Weights of a small mixture-of-experts language model, trained from scratch on English Wikipedia.
Size: 16 layers, width 384.
Training: a variant of Muon for the experts, 415M tokens, 6336 steps.
Below are experts of layer 6 (counted from 0) of a mixture-of-experts language model. Rows are named router (the router's row for the expert), up (a neuron's input weights, with its number) and show model dimensions 96-143. Each number is 500 + 50 x the weight over its row's rms, rounded and kept within 0 to 999. Numbers have three digits each.
After each expert's rows: a language model's description of what the expert responds to. This comes from a sample of Wikipedia text that the model never trained on.

# expert 30
router:530547572493498510454417505502495565577518519507530522529546501664515489494536494526428527461450495425562497465549562467458553537524541554529499
up0:498583580475521538481443484537488475542470532512491571627556615498472560510503529560579583592462529482448586530482518457500420526454542459559500
up1:598484419464505584569551484540480490439510530515519513491461473507519485546595492523429509576486407495546385568520491439531504507528496528495470
Prepositions like of, by, for after nouns, as in population of, plus infobox field labels such as Born, Died, Coordinates, Website.

# expert 26
router:492453474523588583435428449524451586536473484531503567472519487541489570510507415540437542526562438456426519450464423483517576609498484533466534
up0:519424516451566455440567464547508527457516512575452466501539504530379563572502420480451531540467501443579560458463451447499466491535382585499577
up1:571518443449600570449489482515553616483389519533536508580464507527562445482514467557626385491542553559488569499507527426459410499497579518476540
Lowercase opening pieces of ordinary words, often prefixes or short stems like dis, inter, pro, b, priv, throw, fat.

# expert 4
router:511420527511485455498528571415506494565489480522502538524532536490551498548507483537486539535460566463551483503550522461467467436480514533466526
up0:540494472355585408543499527448435486507430466447465435442505505569519432523432532517587367551441510488461630496441528480493512457534549491578462
up1:472467502443554418409468578519510540488515411538481533507590522525451437499540492478550445469546539428397484474527507473542578468479527489486582
Sentence-ending periods, including after initials like G. or St., plus clause connectives like when, while, but, before, and first names like John.

# expert 19
router:504563533550518489476509538464560562516485613488490616529479486532526406605514517571421537497529546446472458460577558462540563520508573461483524
up0:550578471548554504455444450539536504442577421488530526389497474505443539462426506510465586480477489574440476519586547477430540386596496494611482
up1:452528490496537424569592466450511520510531587494584533478466411588431500404537500488524550411576474440435422443525443490534565497480502492482513
Prepositions and auxiliary or main verbs following a subject or verb in narrative prose, such as in, of, as, for, with, was, has.

# expert 16
router:491478542549533441469433536484497527527522481568555511507533449558420533583551395532477494533493470509473443473596576535540505505414547388515561
up0:540357512491473532530443515520469448483395516422523572546571474490445550597471554514568558527458614426546492494422541551575528524523452470433457
up1:638433477569453448484505558467419459423421446561465556438495480512538506482516495472509480569465480577627489530461470574570521511529564442567560
Empty or short table cells, section heading equals signs, scores and result codes like L, position codes like MF and FW, and born in parentheses.

# expert 12
router:456475537456428515455494507560497592467368479500532508581487514554586499512585495462418395522494506449489518531559432510500480482564557432459403
up0:451458466524596434589466471388595468483468582490460495532448520506401548455517521480484538420495519470541560440480505534470527600537473494506622
up1:468544474546512430568478462537480544451475521508596588344428531476454555552496428479506521558516503525423553621531478472418468560524496492507447
Line breaks ending table rows, list items and headings, plus == heading marks and modal or infinitive words like would, could, to.

# expert 28
router:430471565446416464412537451448536537513557512488583511514583581478510501491523447468518594503408528508540396457555504472463496455516513447547550
up0:525510502579465513532466439540473464578576492455531533529517469496516605461451532471486514465532608550427553470572531529493475427475564534630584
up1:555543507457468495517557548483490496483585407450374539478605435539472531483477476491645485515537523551532514550403442499510484458505560580494536
Final words of place and institution names, such as University, School, City, Township, Assembly, York after New, and endings of foreign names.

# expert 10
router:422466430443518497463520482543442610531418505532538527542484594540467432538566432490468501453533513441429539393484442560526594522574427424511550
up0:541493411573499537491564420557501520486422533444423437498498548449482539559446466407482420485540456520415454449495492440550463485519525438351560
up1:507479434518520557462561454559490533533437508525532543431410523463455468562511537485527477541441487464468522404460442499508548465525425523489498
Line-initial list dashes after line breaks, as under Notable people, table pipe separators, and capitalized name-initial pieces like Ph, Ge, Ma.

# expert 8
router:420451563453447592512515544578437556504471551529492543507572487504512482476546517511428512502456516473500574446454520451496442543431444544515437
up0:452515407509545485513436481554528439504564422467465571557477417454500399570541521421467466517438500500551589497469533510465507534562519507523538
up1:519490564518474531578474406539477492519526450552500555511586472586491470499586519482615559515451474543494448524563526490498542491519479563506430
Opening parentheses before glosses, years or conversions, and month names or date commas in dates like 1 July 2025.

# expert 23
router:518521558528505598421514554466432492554552519538563495507511494528455504550530524429509587560475549486368494470473556473535471536511478432523479
up0:541490547566584500482601535510592475479492544537535531598512492582606476475567571510472516477412484458466492480444476579492470468470505456507491
up1:521449529553497502410350484457570495563521513549474474440482561461572481605473510572501523481359497535529533463446497526596487515530533534550426
Spaced punctuation in lists and tables, such as colons, en dashes, pipes and closing parentheses, plus units like km, sq.

# expert 7
router:455496626530499602495488439500487516468574553497613489523413542550467506492538528541472540457486449467516551409505435486450493554505524478456520
up0:480379506308545510526525491523424475562529444471484523422495600453561582461599526479474621483510553526530500543450412518575532570520415506502519
up1:647525451469489548569505531480486498440462506503411509564521445439534512595509559569640600471485509534370540459574524584431478420540451480480577
Word-internal fragments and suffixes inside longer words, such as hes-it-ant, synthes-iz-er, -ation, -tion, and taxon names in Genus/Family lists.

# expert 0
router:530535422525503576443468562524470659518566537504551558482493496588500441512612456453500401462449476478533403463501455462504519424578456403553542
up0:596476399449492517509508416521531508551559466467565461448518451549533494437489579492446549459486450562496451534455583479474536389468501508528479
up1:574502434455534560450555564423514502469427522463543476607482491523469506549474586459492468505557589475643549472471467541476467492562469587522467
Auxiliary and copular verbs after a subject, such as was, is, has, been, plus initial capitals beginning names like Kévin, NFC.

# expert 14
router:412409559519505583496461486568456575468423480546549574555495491561382545529572502548368511548573509517505503476490492489488539561471504411468492
up0:531507489459606560519527546523445488509492508508543557518409397581442492459519501549432514536573526498465474547428586543443515471417554580556507
up1:485528471407473484501578452473481517523509531455496615568580546497527461525488513531526456509504473483448525487506575485546492524543505471574459
First syllables of foreign or unusual proper names, mostly capitalized, like Mc, Mal, Kar, Raj, Pav, Los, San.

# expert 9
router:403514493437467526447409406551557530464570493484502539591515572556577442536504549514515522526477482422479473425512463505479541561489530419445449
up0:459438503504509594464456497416439559465471424488542483578481511519437453457485499517543530505502505530442469475481525391524461464560530498432494
up1:494477573491431498471530418506489408454563572456468570431581491611479477478575419500541522424553592513470476548479575540562496442492518491538558
Digits and number chunks in counts, scores, populations and table cells, such as 49,806, 343 and ISBN 978.

# expert 18
router:505514454498504555431492566501484550578491482544533461552495510573490443507537471512507537438512513487542437544548567421471512482554591382475413
up0:337377529531631369537481513477481542472562508482459518505504535435544468528557474473490569484424436537497435527425463443419487514537568527509528
up1:477442408506509531502470492499529522462477566430504486591564469466511462540544574522530438471441455485484589562449423416510523464480513604589548
Coordinating words joining clauses or list items, such as and, but, or, also, plus sentence openers There and In, and the h in Sudhir.

# expert 3
router:447513544558445564483498496549474602507503479556564479568440496524522471553590461542425551458488545510476469483466487485521562538591473499497523
up0:586520464399446531501450476511475544536523563545549461533491542484491486533515401467522553454486550408470471518496550478548456499478426503503454
up1:496472546517521515436423513479486546351437453539575495536508486431500518506442488432479423530434574536535457473529449527495516534459534466479611
Letters and short chunks inside proper names and rare words, especially m and vowel+m pieces, such as Gor-m-ley, Ser-am-pore, Squ-am-ata.

# expert 6
router:469497428543495443426469502536440609538515473536506509528497496543420471491583520566490503606525445487487567476489464573434547573438530427491575
up0:437558476492509473515448475520489503534495429509444575572592487489502541414454444513489463471537535522436489469517563510407478509567385462567488
up1:500431499523581514446515614434477470547488462491482418469415423497444519533473482544521464536436507452572498528539637516553514570426535607528446
Relative pronouns and sentence-subject pronouns in biographical prose, such as that, which, who, He, She, It, usually before was or had.

# expert 2
router:397494512516560569456419539521446485530457495515532552490460431592507537461530470479430436533546463530487560383490433460427535568494458481435552
up0:499517454429504488417381575583527516535506507565596496493530457490440509554495471458437464558496486504521464481503453504451533469385440541573489
up1:456563518527443571586484446517554460527437509541508445511519657603556541516509509527473603505394548478371490543553537482448644502493462470508377
Markdown heading markers after blank lines, table separators, and word-initial prefix pieces like Con, inter, Rec, dis, Pro.

# expert 21
router:472396488513542466441487495480490533524499465480497537568508574601431512558529504453454488511503447404525426447495516480436561532512477534474462
up0:435550505509465515476513525544579517467442522447478419554566447488525433467553565446483419482566509599499550460523504532499542559579494426489497
up1:381470477526516515503518496486484621449511371477487602594486497496507393458452527453501514503463521446411551463492443519556461464555503521543564
Pipe separators between cells in Wikipedia tables of results, scores, discographies and rankings, plus semicolons, slashes and bullets.

# expert 1
router:518500541532443512468529499471536641533576525571492489492467453469419511573518484528474480473493550427500462486508530519518361440517487477474461
up0:530472445504521482479533559564534539454568432512577559378436503507518536522515541581441473506473550492513545477479419518512477462394483486601509
up1:459481574594433497478565587475578461428558561539478552499475521525526575505572542511466449521492530425525528486450449390463477533506607484508548
Adjectives and nouns used to modify a following noun, often nationalities or fields, such as American, French, football, local, coastal.

# expert 31
router:496473517472458474492492527460532533501411520537469618486540500530513455473511429598408549528516519488393492419505531550517524545568616433506430
up0:543526504551471452555532452460550472556515527541472473550482541449514560537492477436459542475411494520644398592521554527535525517610447412529505
up1:515499514532571514500475524475530532470474525488490482497432549462479485583534414497420528540439467528477461593488490487519498590472548433359534
Numerals in tables and year ranges, like 0, 15, 500, plus past-tense verbs after a subject, such as returned, promoted, arrived, led.

# expert 29
router:419494607523496512488467466509481512547495463488528512557502514524523538502507524473462489463440350487544476495451400481487582488441596485493509
up0:562466490476547566403440506507432603397475633566487508525474494437433549569400498552523490461515488539538544492494525536549518589447526424540483
up1:474483566497487534521510494497461441488522551506545556522519448516401584438468563528478386407496456523583504448584511557484517441572552562481490
Final pieces ending a word before punctuation, such as es, ers, ia, ts, ation, in names, species and nouns like career.

# expert 17
router:550433479498468511491460506546522541504512551579593543477602477447465446482530453486459472471496489481591453484563563520539499446508535431498561
up0:530509495483536605517457484598471489528408535412542497548510491510512490478467598532512515467590555433368475527505452546431364573445537470462468
up1:542506463586508574402573529438506605487577566429653488441474434575503531516563495497471544534522474508551489468518499524480489534475533533468518
Common given names like John, William, Kim and word-final vowel pieces completing names, e.g. Sno-op, Iren-e, Sab-ina.

# expert 15
router:474486560464552487437478603542432617501438464542595519433496530438459483544559456480411509428488481505505470469448529501458472495437511412453625
up0:528426540619541578428375426472496445525543538567560488468445509462425524477444516492452472385457484430421497455542554576578558519518467407426454
up1:570532631385558566511543547552513510473486582524547523453507487500464450493515487496469517572437436531525499562539485488398431427524565545430472
Closing nouns of noun phrases, such as series, album, discretion, requirement, plus sentence-ending periods, commas and paragraph breaks before headings.

# expert 5
router:575529519416455553431485549591450532504558417537552584473419591593450508535520522528412563476505510571471568452466448550442448583574562538549545
up0:539492471465588566529475399498455532541500462587406485524368553513377524500556505415390469449529493425559526537460403434481490503562509538525579
up1:463456569486472494511420521466571527480487485595464573420449436582520483511523561583513525512472558509525546489496465567510555456519502508487611
Articles and determiners after prepositions, mostly the, also his, their, this, a, plus the conjunction that.

# expert 27
router:466527482409512522451494445579514619432511513571518531636543628534505485512480492497455554460481458446565430508558461461449539555542492518396450
up0:506443486452513565412495519595537535471602493509506414486500465497450499434451536554538424485548431517517424491489506534487477432488577478551542
up1:472632463508503544471485508519512581416417548498540441504543524554553345458523471471489543508457466502484556550517460509564494557587515492499550
Year prefixes like 201, 199, 197 and their last digit or decade s, in dates, lifespans and year headings like 1990s.

# expert 20
router:535436525505568524448501520490423543434463522542563635516467472477468513530614572593406497510524447457439483527473457519447472528538474534474465
up0:462500437528567435474421576519514469522445566421538528469506561515517528506481469528494636493497464447579517491539557536528523491538461479367452
up1:447589462450432521417547538491476446447492420512537610528428486555522621474473552506511445597484474509459478506505477450501438508479496573412442
Unspaced mid-word pieces inside names (ur, or, in), decimal points in table numbers, apostrophes, and colons.

# expert 25
router:443485474421523574443407497573419541565508487506453543525517456628436560504542458484540503592515400450534546486497425515426524475439543502532560
up0:540464494461506469461522457481561448496478498445505569456469400616465516489564526459553517389504411434531598510600462592545497482543526500382533
up1:453529500545567571397419476529536498481478560496512489457482504499525510555595511416435528425520413437497512443440496458486567483497508543617525
Opening quotation marks before quoted titles or speech, the conjunctions and and or, object pronouns him and them, and capitalized word starts like Un, In.

# expert 13
router:502472525509480432438483528611489580527524484611483620532481444564465497521543469600529548534491513510504553532473586572455467571498555496580478
up0:512496549481485547444443510545487517529512516582503555546619496581475578451454440468449518505374469476460533482382454582455446502531529520494448
up1:508500503558423478579501506550470509446401530506574639516426476486456571519558524484507570489498624495535480446422494448450487472536491390487455
Articles, possessives, and number words starting a noun phrase, such as the, a, his, their, first, two, plus some adjectives like great.

# expert 24
router:530553542435526499473450458388484520495501511567553520597546500611544494530625622479502517565534455507521457513544469479425425479480537514519499
up0:523495484535492513448396461466490539463464497497465615445425535574572612440499461480500583465433440442418417500597554500530404574520506523516476
up1:552452520484492438446440456546450606500553457562574471478420595500456525488504468478435516555529497496519426529479533605595432454464455546448478
Word pieces inside foreign surnames and place names, such as Sweeney, Stuttgart, Schwamb, plus non-Latin script bytes and the colon after Born.

# expert 11
router:434453510522461528474475487488474563550518503489538519525479557516458459483477443415555573431464510454474509533531572425434484460517470453510574
up0:460463504471482509521458435537579590460452558474449481558512481462517566473490501405477541449515504450524493498575575487589559549512440565502491
up1:477498517524537610499541448520512446455524427434517503531568572585499416549512444464425442465500569501462518461528532535497594450506527547405580
Commas, and word-final plural or suffix pieces, closing a noun or name before and, which or a parenthesis, e.g. Beaverbrook, buildings.

# expert 22
router:475454500497465520474447499456488518566535546527597561524598571574523422489495559561458556462467498419481509519567536477499473533561533467569467
up0:529445485540498513507535440466382565565443526559513568506517514456511534522587528434455527514516506464496491545508527424483523467446609465442454
up1:495534490434473521530556568483478581461554373545613534538479539544439434534570401581458469499528483522504458525487552502534487448558488448550504
Hyphens and dashes inside model numbers, call signs and dates, like XP-39, WMUR-TV, F-4B, plus compass words like South, North, and USA.